Experts of a small language model: a sigmoid router.
Below are experts of layer 6 (counted from 0) of a mixture-of-experts language model. Rows are named router (the router's row for the expert), gate (a neuron's input weights, with its number), up (a neuron's input weights, with its number) and show model dimensions 256-319. Each number is 500 + 40 x the weight over its row's rms, rounded and kept within 0 to 999. Numbers have three digits each.
After each expert's rows: a language model's description of what the expert responds to. This comes from a sample of Wikipedia text that the model never trained on.

# expert 14
router:499521504536511464549526508419472639539519504538439468534513449577491452518514560529556501524562529524475415528511530492459519556520431539437444482500457547450490479512489498502459492503502469
gate0:508523484503491478555480533442387605442560471462530461544549470523479513496417581536491475405430480430521514540486537497545461505464480526461565453455512565464463472465488524482459510481484564
up0:394506517538503499449485471352509567473501506521474467529581462447488495508535500484450517543525479494518459479460523400519453449498555541494462523497422478434514445531506517532526469489475508
gate1:504495440484537448538571481533492497436500393503451544522491464502512541490494610502527468445469497468483457527512485495530513500443500504438519488504510509536514468470488495439522561444544501
up1:509540527509453530450465470576520458551501500522543425545500561497518542433574476489466542531547454545507502498446458439503543503521530465516419519469487450554548548447504460487587500474502401
gate2:496551571409517459534546506480614489492521425451480546524469541540544517543553441511515534462556570462466497545516457512529512550504464464456519536516543574523449543550469470515445532496525442
up2:495471526539497493491487465536478502438474565525500558474491440543546508590494436573565479460510556500473464577485467490582524500529535522473488559414485521536549487598509448548526493463484519
Description: Prepositions and the. Prepositions and articles heading noun phrases in running prose, such as of, in, the, during, throughout, within.

# expert 1
router:454502472598510446511483558477502545550476570518518481518454505464529494596552484449460552531466491420495430549535511527538504440462477535446515524490416481482447559481476497431454492436498439
gate0:462449487451490549455498380538529485574454518466473507478501474516509508449502480516503517493528458446485512463525534492494512492484480526570445468514492590484545514445499471500484469435449518
up0:436507543488517539559575465508475515469581490458446497482525519461433392496540521492571537348488550403438499544558449477520558480511535544481499472501560471479487573463428558512522527500483530
gate1:540560488478473476492459407544516515531507520472481557417475540529378463540505478483543507480498574516440483548553509512494580503569431512486492447512595510521524536501441467479494554453566602
up1:579523449438527572451443505492543487472491492550504455474466465541498465463570411451568528558500510439482506462513469498426526485464558459503455525442515499579481539499465515488492459535566541
gate2:488525533443454517537482546509525532519473496506569544540503470551556474461531543412525572493443492559464400483464448478511571481531557501534521491564506428438468522506532460477524511521548464
up2:463467549440528521448480460539429482592564506409530489530534476494544472503486556457541528537509526489537515477459483489540485584531491530472456548528546456512496585478455410447550460557430485
Description: Germanic/Nordic names. Country names, codes and word pieces of Scandinavian, German and Dutch names and terms, e.g. Norway, NED, Arbeiderpartiet, Haugesund.

# expert 22
router:456466525426481545514516479521465555467486434509431533503447523468491531535472506527518474514480523543444525579499429471556480497525454508447496512432482494492493462456463440484529496500539482
gate0:503494469494519486507491444469460496562477469408482482493540467397549491513532391490521463473528490482452542560612490484513536476533520581513567491457453502443541575496476471540475521513451501
up0:509497527525513500459557464512442469591469489543491471415497492464552506524435525469464484511521550501475555455529533491513459469465520584536529427514518511470513488499508500570482471565482550
gate1:498526477558582492469507474437482538550459489510529533494491502529536510544545581478462515569489462392468467457526489492429536446485537528520545469447428556549495470465506459527486436476537571
up1:574492529487508512484511508524526502574548479484577471504531446454530490492511420391485495520489477519516541470505525497511514483501461533530459549452510523400503561526544555526388558505458494
gate2:499433397452529484470467483540450478466512489503463517526427455422504527452612481557465481476509551508503528568487481456480527498552533554505577500474491440472474506524569487501559468414464545
up2:493449490504507453492480460546544481523398470465454539534549466511548494484551510570467507526496511499462529433517472464464557458476489467521496393502495480601587554585486537461511454412563483
Description: Year digits. Inner digits of four-digit years and other numbers, especially 9 and 0 as in 1963 and 2019; also been, remained, War.

# expert 28
router:491497516523497456531526476510470537502444526541461474596437441496550469509552454499430497514561443480463446491540519488512525479485512520446497515474369524515493443426488482497495469488533451
gate0:481420460475492540543514524503471470495435486461465481524466460586461426540452532462508548491569503442478463570524478496525525537571462468526553455464451533479488594435488494455452510484519513
up0:524562506519494562488541558500494529569530546484518488503500481441437435560432528600487515465431558531469553488529523496494448491480497443506493448489510507447446492495492499610480471459482494
gate1:506549555536494537509504553495410526582542537465440523495526538508516469566497476481462560526544528447458448558509557508514496505459482540502388492470564519505499486461436519513515502471507575
up1:510458451470550494516547489486488504529530453477439545418518586533508475452546459475535499422468489499486464520488467512518485461508438468516494482459436523496478455474482485427459540516536473
gate2:516467501505453557531505459481418478552519554487509475536497446442517564472517491501418479538509468504576586535533496493479553502415474501435514451396465481452459488505534485496516489464499503
up2:528460516490535515481526508537494464571476540519469490511461515509528533559532473431481436461523557442514498515570540440508465594481519513497540508467433469497472486444551534513435455505484469
Description: Surname word pieces. Word pieces inside personal surnames and hyphenated names after a first name, such as -B, McC, Gibson, Fer, yn.

# expert 61
router:484555489574521538547512455509485529513505465503462461522507538496429603550535412526540519484510495496472527571563454504477527503443462545475480460470460511442449446493454476477506503465522442
gate0:425442515459464526501530495490517474467569534530526488530490482477476567572479455523460536509469489581530527467506559495523524448537551472456517528513495497470494492527481516446512471525516543
up0:519487511406559520575528477462529527518481468472435499533507490432549474514502448469517525469512519465498538499511453474528570445472509504458452480480546587468535486508447502497468571478471508
gate1:482524566456528509499568489507506481453534488553552504510585461490513539545506508565528512560465471501471517467504452485503485536501511473446510473497431461513530441506531508544485607519432554
up1:467505471463501483495473465438526481538579453506417482463453550527468544495493507500452438558573546492514488491501480549548579524506456581539501462453481510510515499481580481483532460570438474
gate2:421507536502420454438526557461523489545459527530527528448525507538542521499412497461503538550522491536452513451539502526505491521535537495562528447504490503471588566571532455535464415585564507
up2:578523493528509525469481588450530537534516504517526497434487626454563465475526465459539510479513497497433506511501570544486584573530399541502532537482508484464508532597505515503446455548559495
Description: Name-ending delimiters. The pipe, bracket or quote right after a named item in lists, e.g. building or film names, plus words like Lighthouse, Turnpike.

# expert 50
router:477523527569458471481525465502458613506475507554441423535520546466503532542553528521517548521515516554499486550526499460468564485509431543455431460478478557469522427448529435491503498496512482
gate0:437523491523536452524508467521511533487522489522519551532502465553443535484458531509509418487509474512484525481532452524422501538506546532447478304545464472491487524478545482467533487480474554
up0:433510515429526451532512441544453487441479436561514519494535537541515536507425542541541437530504514440533482507575470511526410512527459576484477463477453542492500558504523507524567473502415584
gate1:466521572502529457514543538492500547523512480500473474595406451442475537489498467505497518475476451463485480464462483535494494490456543517467457332430436452511524458498478494485449470522559527
up1:403522523433540437493518474493536510561439459461471576491525545412525513500537564544517546546517490445519467473580532498548460453457472501462498460493460520470455502497487437531468530500564479
gate2:445548503560485418494532502509518470495488596567545514491458489562525533512405558474475493478523532512438507447553562501569483506568431519441495397460451476495544513520536495513533516536480510
up2:466471441458441479554501537507466544475508461476481469510492473493454472515518557530422506412523530482496446515475502470549429453486547469564506484537581512532426462494486486472529538450532468
Description: Sentence boundaries. Periods and paragraph breaks ending sentences, and sentence openers like The, In, However, After, During.

# expert 5
router:507517464540476485520518497486374677512451563562502515513529491489469508429514478503514502477502445527444481505522491497500461486459444605461465462433477506548487469521445498494524553420485494
gate0:514563460470528577532560555451495545510465482500484517524467396517521489484503475510435516539553449484468432496540498581548530659527444506510475569494490465551490512449546523539484605492488510
up0:522511519547517528540437466457465514464552481518395516457483497538467471494473518527543514478477502498450487585488496459501486452469504460540533484579531532506504515448499490487438487463508525
gate1:526505516528492481433512470455505575510531563516553471512491639409510485484485449554443463527508480578474536489514498545525474489499463533407547469516502475483501519515456471452510427467524495
up1:539462500553508488390498576474433509461500547584534482500480590489573528428443473491542512501553477548519536437572493511494451509520537580481568458491435418517510482538513472448497511488495545
gate2:556540521516538502516493502482478456477542436600472449462564498458493541474444498529515458474565536542511450578463460458538512514445514497457563502528474508486464519465501548522518463480496526
up2:567509523547534449543444467501482485456481474510520521457555398542514539475459536541468494491494504456377428497486462540539529526438502556530507514481489466562533577481578509514561552523551463
Description: Determiners before nouns. Determiners and possessives after prepositions in prose, especially quantifiers and pronouns like the, other, any, each, his, their.

# expert 18
router:484518535490451471546499488529481543513542516559470497587550497506457488513543546552505449550515424557485555523522526492498552473435527538516447507485478456545509508496463505472449488481499434
gate0:508529520425457436463592400519486506399488498518520519522519514511482500458515568455476499495478536501472499487431493546473524505543474386461417544566519481468557469541470481545498451468488494
up0:450515472502610507463500584494465496448547508460445487477395409475557507506520466463519525500511456468523483505490504476513460459485496557558489456494509478465485475474562483420473533496571507
gate1:504404473442520577513519548494501464533465522516459467538398472441521490508541448445490457454514495443518551499415544426535542515484543523498472586515484511493581429455543502456564590485517487
up1:507557497540474456468491468475493495473524542459517459477498525503485510477480498563472539532580518530490508534539442555430447550499447474537492448514493523478470556512446531490427423488480499
gate2:464501513487480505507509499477481538458473567484570444454511437382514523518493473448496532508498500443492544499543421510499536498525535614500532502483467491515505520511519500442436571534542547
up2:418519522414434553558465474434480466571540488486510505515583511472536497478480499428499468424495455484517485519582502536490490451545476560510499573492469494519442526552490485508459482520446542
Description: Year digits. Individual digits inside years and dates, especially the third and fourth digits after 19 or 20, e.g. 2021, 1965, 2010.

# expert 7
router:486496525505507485532556503468467540515477550550465493525568534483486480515501540518514533564525470523565523503562441470501482465476428557476485455477463571531481531383540424502465490485506546
gate0:531504551487468508561473491489498494462547535504418533511520473494479470549524434492467536522516414550386521509480507556451516573498535478557515511557458507453486444537476564522507488513500532
up0:549575550505512514437501460554516481466529502502496505460512556470548452584465496493552582572480503567527514482482472519428414597489446561464559514594518572485447527388543493548432481519499495
gate1:526460439488514505514561532481485497498511507515527450483443518523458539478490493484491425416477534433498471469475476496543432499451519481490517552481484516512484551486502492493560493511532431
up1:480532507425496534504481500502552511405588594524521551556499579536489469474466514509505566576499510535464544585500486611458503518549500452423425536563441515453470482477553507469473578484476544
gate2:463514509468530496479509527489531486490536443570469512542465504557487541463517508488469508475426477483530510561478486521415530468430471511456423460477543514460429463432501541531458501475507434
up2:515515588454522526518519518468553502523511518425547540518554504444472460446475512520458513513514559476518481460419469496463482531446524439493413530540516512439472474444476529466487489546474460
Description: Sentence-ending periods. Full stops closing a sentence and the sentence-opening word after them, plus decimal points in numbers, e.g. "1980. He", "−49.4".

# expert 25
router:478518578552511503590530469455404512542463595484507498570574458537453634493478505564447528543514477552438549516538513510448510525469516508433454454429535512474453447498490517483505474521544426
gate0:504543571465520461521483487457417487520421518495514583518488522447561552458517501429536451528435477435457499480530524567475508408529523430571485513577425541498537492496529553446455531470537493
up0:493539525430485517455429527460487550446477472481460509443535499472508510514500550594560545479510511567515514514492482497490464497482424558517465503472553478514493493478484512621502619472474530
gate1:479545591536505488509570493546581539526514519475538469504566486455541525518495521513562544579495496588486498518528472548512416569512560491426513469536548525514492462553474512444481437492523466
up1:466561480487530422454530527620552523457487404403557453498464512530595463464581460408490511558524546509514474506522547429531496509489511529438559496536516462541545468496540467465536435492516514
gate2:494481435532459485504513467450519496517496485495406492536516506510535489591480456452581585607502535518426428500438470484410449479461549505532473461444536542500490458505516555514523504452456416
up2:479534553550498530457527474459491487562464490495504457516524473558497489501453459482551524517551494498475507514411463442540517529517498497519492439515445534584486429477546469508531407559499459
Description: Slavic/Romanian name endings. Final word pieces of Eastern European surnames and place names, often with diacritics, e.g. Namașco, Čolina, Pintilii, Stanisław.

# expert 15
router:478486450577521471511523502468496538537494538561504432433544461488454487540519502476465480501477506496463541521537517479448522487492461548512471450392475547413462488476501492474497488470485482
gate0:508484534525406531434493511470469480485524551411488496489543528439505481503510479507490492451534508544458444538498521489537486507443569557460551506542429491526491481550472526550562445495485514
up0:518552551434556425554432547519521503580492526552460523531526500535473491494521517446494531491519464481514500503469549529469509404438423440471525492544518489503547500514518520485502540519476425
gate1:471502478539439525475452550465502532542487450532461544516427576416491550512519553466453551498512490516433502537484494539587524542514457488441545486487511559435567523509521552527496576503506469
up1:496494497510518521468485609443496529537499466506524433492434602477550536503547484503453529481452438427519494482533497465496497536532437480536493505502457545450493505550547544506503574481520511
gate2:526489468504436490503423542566465491509440513460436492496446528547443520460495600530503517449537512555503481454541535565512519507456491459498560418465457495496497470483498529474520472510429521
up2:456471497481502409555523465449526505521408488464549484469471407530474504480535522486580515496463530503535469430500506491406511517432425545549564426482493428529464439516601528472514489471438518
Description: Digits in numbers. Single digit tokens inside years, track numbers, scores, decimals and table cells, plus century and regnal numerals like II, III.

# expert 35
router:539538504470464490525505568482472603563475523520587493607565517541415498533439493528507511504467482492531531556478498472516456552500449553475429481455519538493505491504463422459475525538504462
gate0:458508554521508468523469519498415545507452522489565560492457459505453484525477519496522545530482475450579468401493578466527556476515496479576492456492550527535462475412473449512470527455506521
up0:488468506509495466475495520527606492487503422558473453482469541460536526506554484534507521563518487522490517564560497475535478535418406520455537512447466581506495485569464492426455518525546526
gate1:463444546505581530462461544599488528479525470502534473514555527482528492520512481544423468580497502513499446528525584496511486484532487535466604450518477519531511518570508480415435511515531486
up1:488508400470545598483507505500451543510483469537544550535485501533479488424535528543516476518406476495465490487540474577539475565528533563506480479505506475530513486517519472429482513498550570
gate2:497489509474537472605552468529569491521502452482545551527481535501473545568539428491520580452541435560564507526494419525467487514505471513564454513513496507544458488462522454532507487522515380
up2:528545505527495532452539495528455492451485492548503407439456514500528454447524489447486459516422539433451515435476487529471450492483566420458527520495565444518487441527459483502530487537416524
Description: League standings numbers. Digits and pipes inside league standings and results tables, such as goals, points and GF/GA/GD columns, plus Qualification and TKO.

# expert 59
router:496499601497463468510574530479401561499521537517490444614536524482511571494560480546518494485517509527510480520525489455521502522461507549487462476459474541476493461474450422523505446459532439
gate0:473486572489434458453527555520471550518505493492452507414443552483493465545458602463500533526443563510551510575514499488561507438498519557530481492592492449445427504463489508518542454520546444
up0:541512508512517557502522482540541464469470556534496479592585428481536465490526477492434453523494414546515473485592466495513569526440480463523530450574510553519508484560458538447455533476451456
gate1:551519462490537484594561546468552556452494568502518571507544459406554463485508514417508458545576469458460498479470409564536467492486515541470429456560540489490516530485411508479557546581529510
up1:567460544524514400438423527499511491516522520508414484472479534566487508474606529502552439503554449568500555485529476531465490496586456512521528495492502517544463511534488485504512521542484532
gate2:449416520480509545527440599478433537556446517577425513462503490544540519480458527480486589520559511535528495554597568529513479497478487525446538474405477550515474476531458546520479494536487483
up2:514524454549546522519495390481513487562520494446441522521521473443478533491590565544482434476518497534434529569402559424486475528527440507517507453493405456433534603517586495525508529494482495
Description: Taxonomic name pieces. Latin species-name word endings and author citations in taxonomy lists, like -ensis, -atus, -us, gracilis, plus Authority and Survey.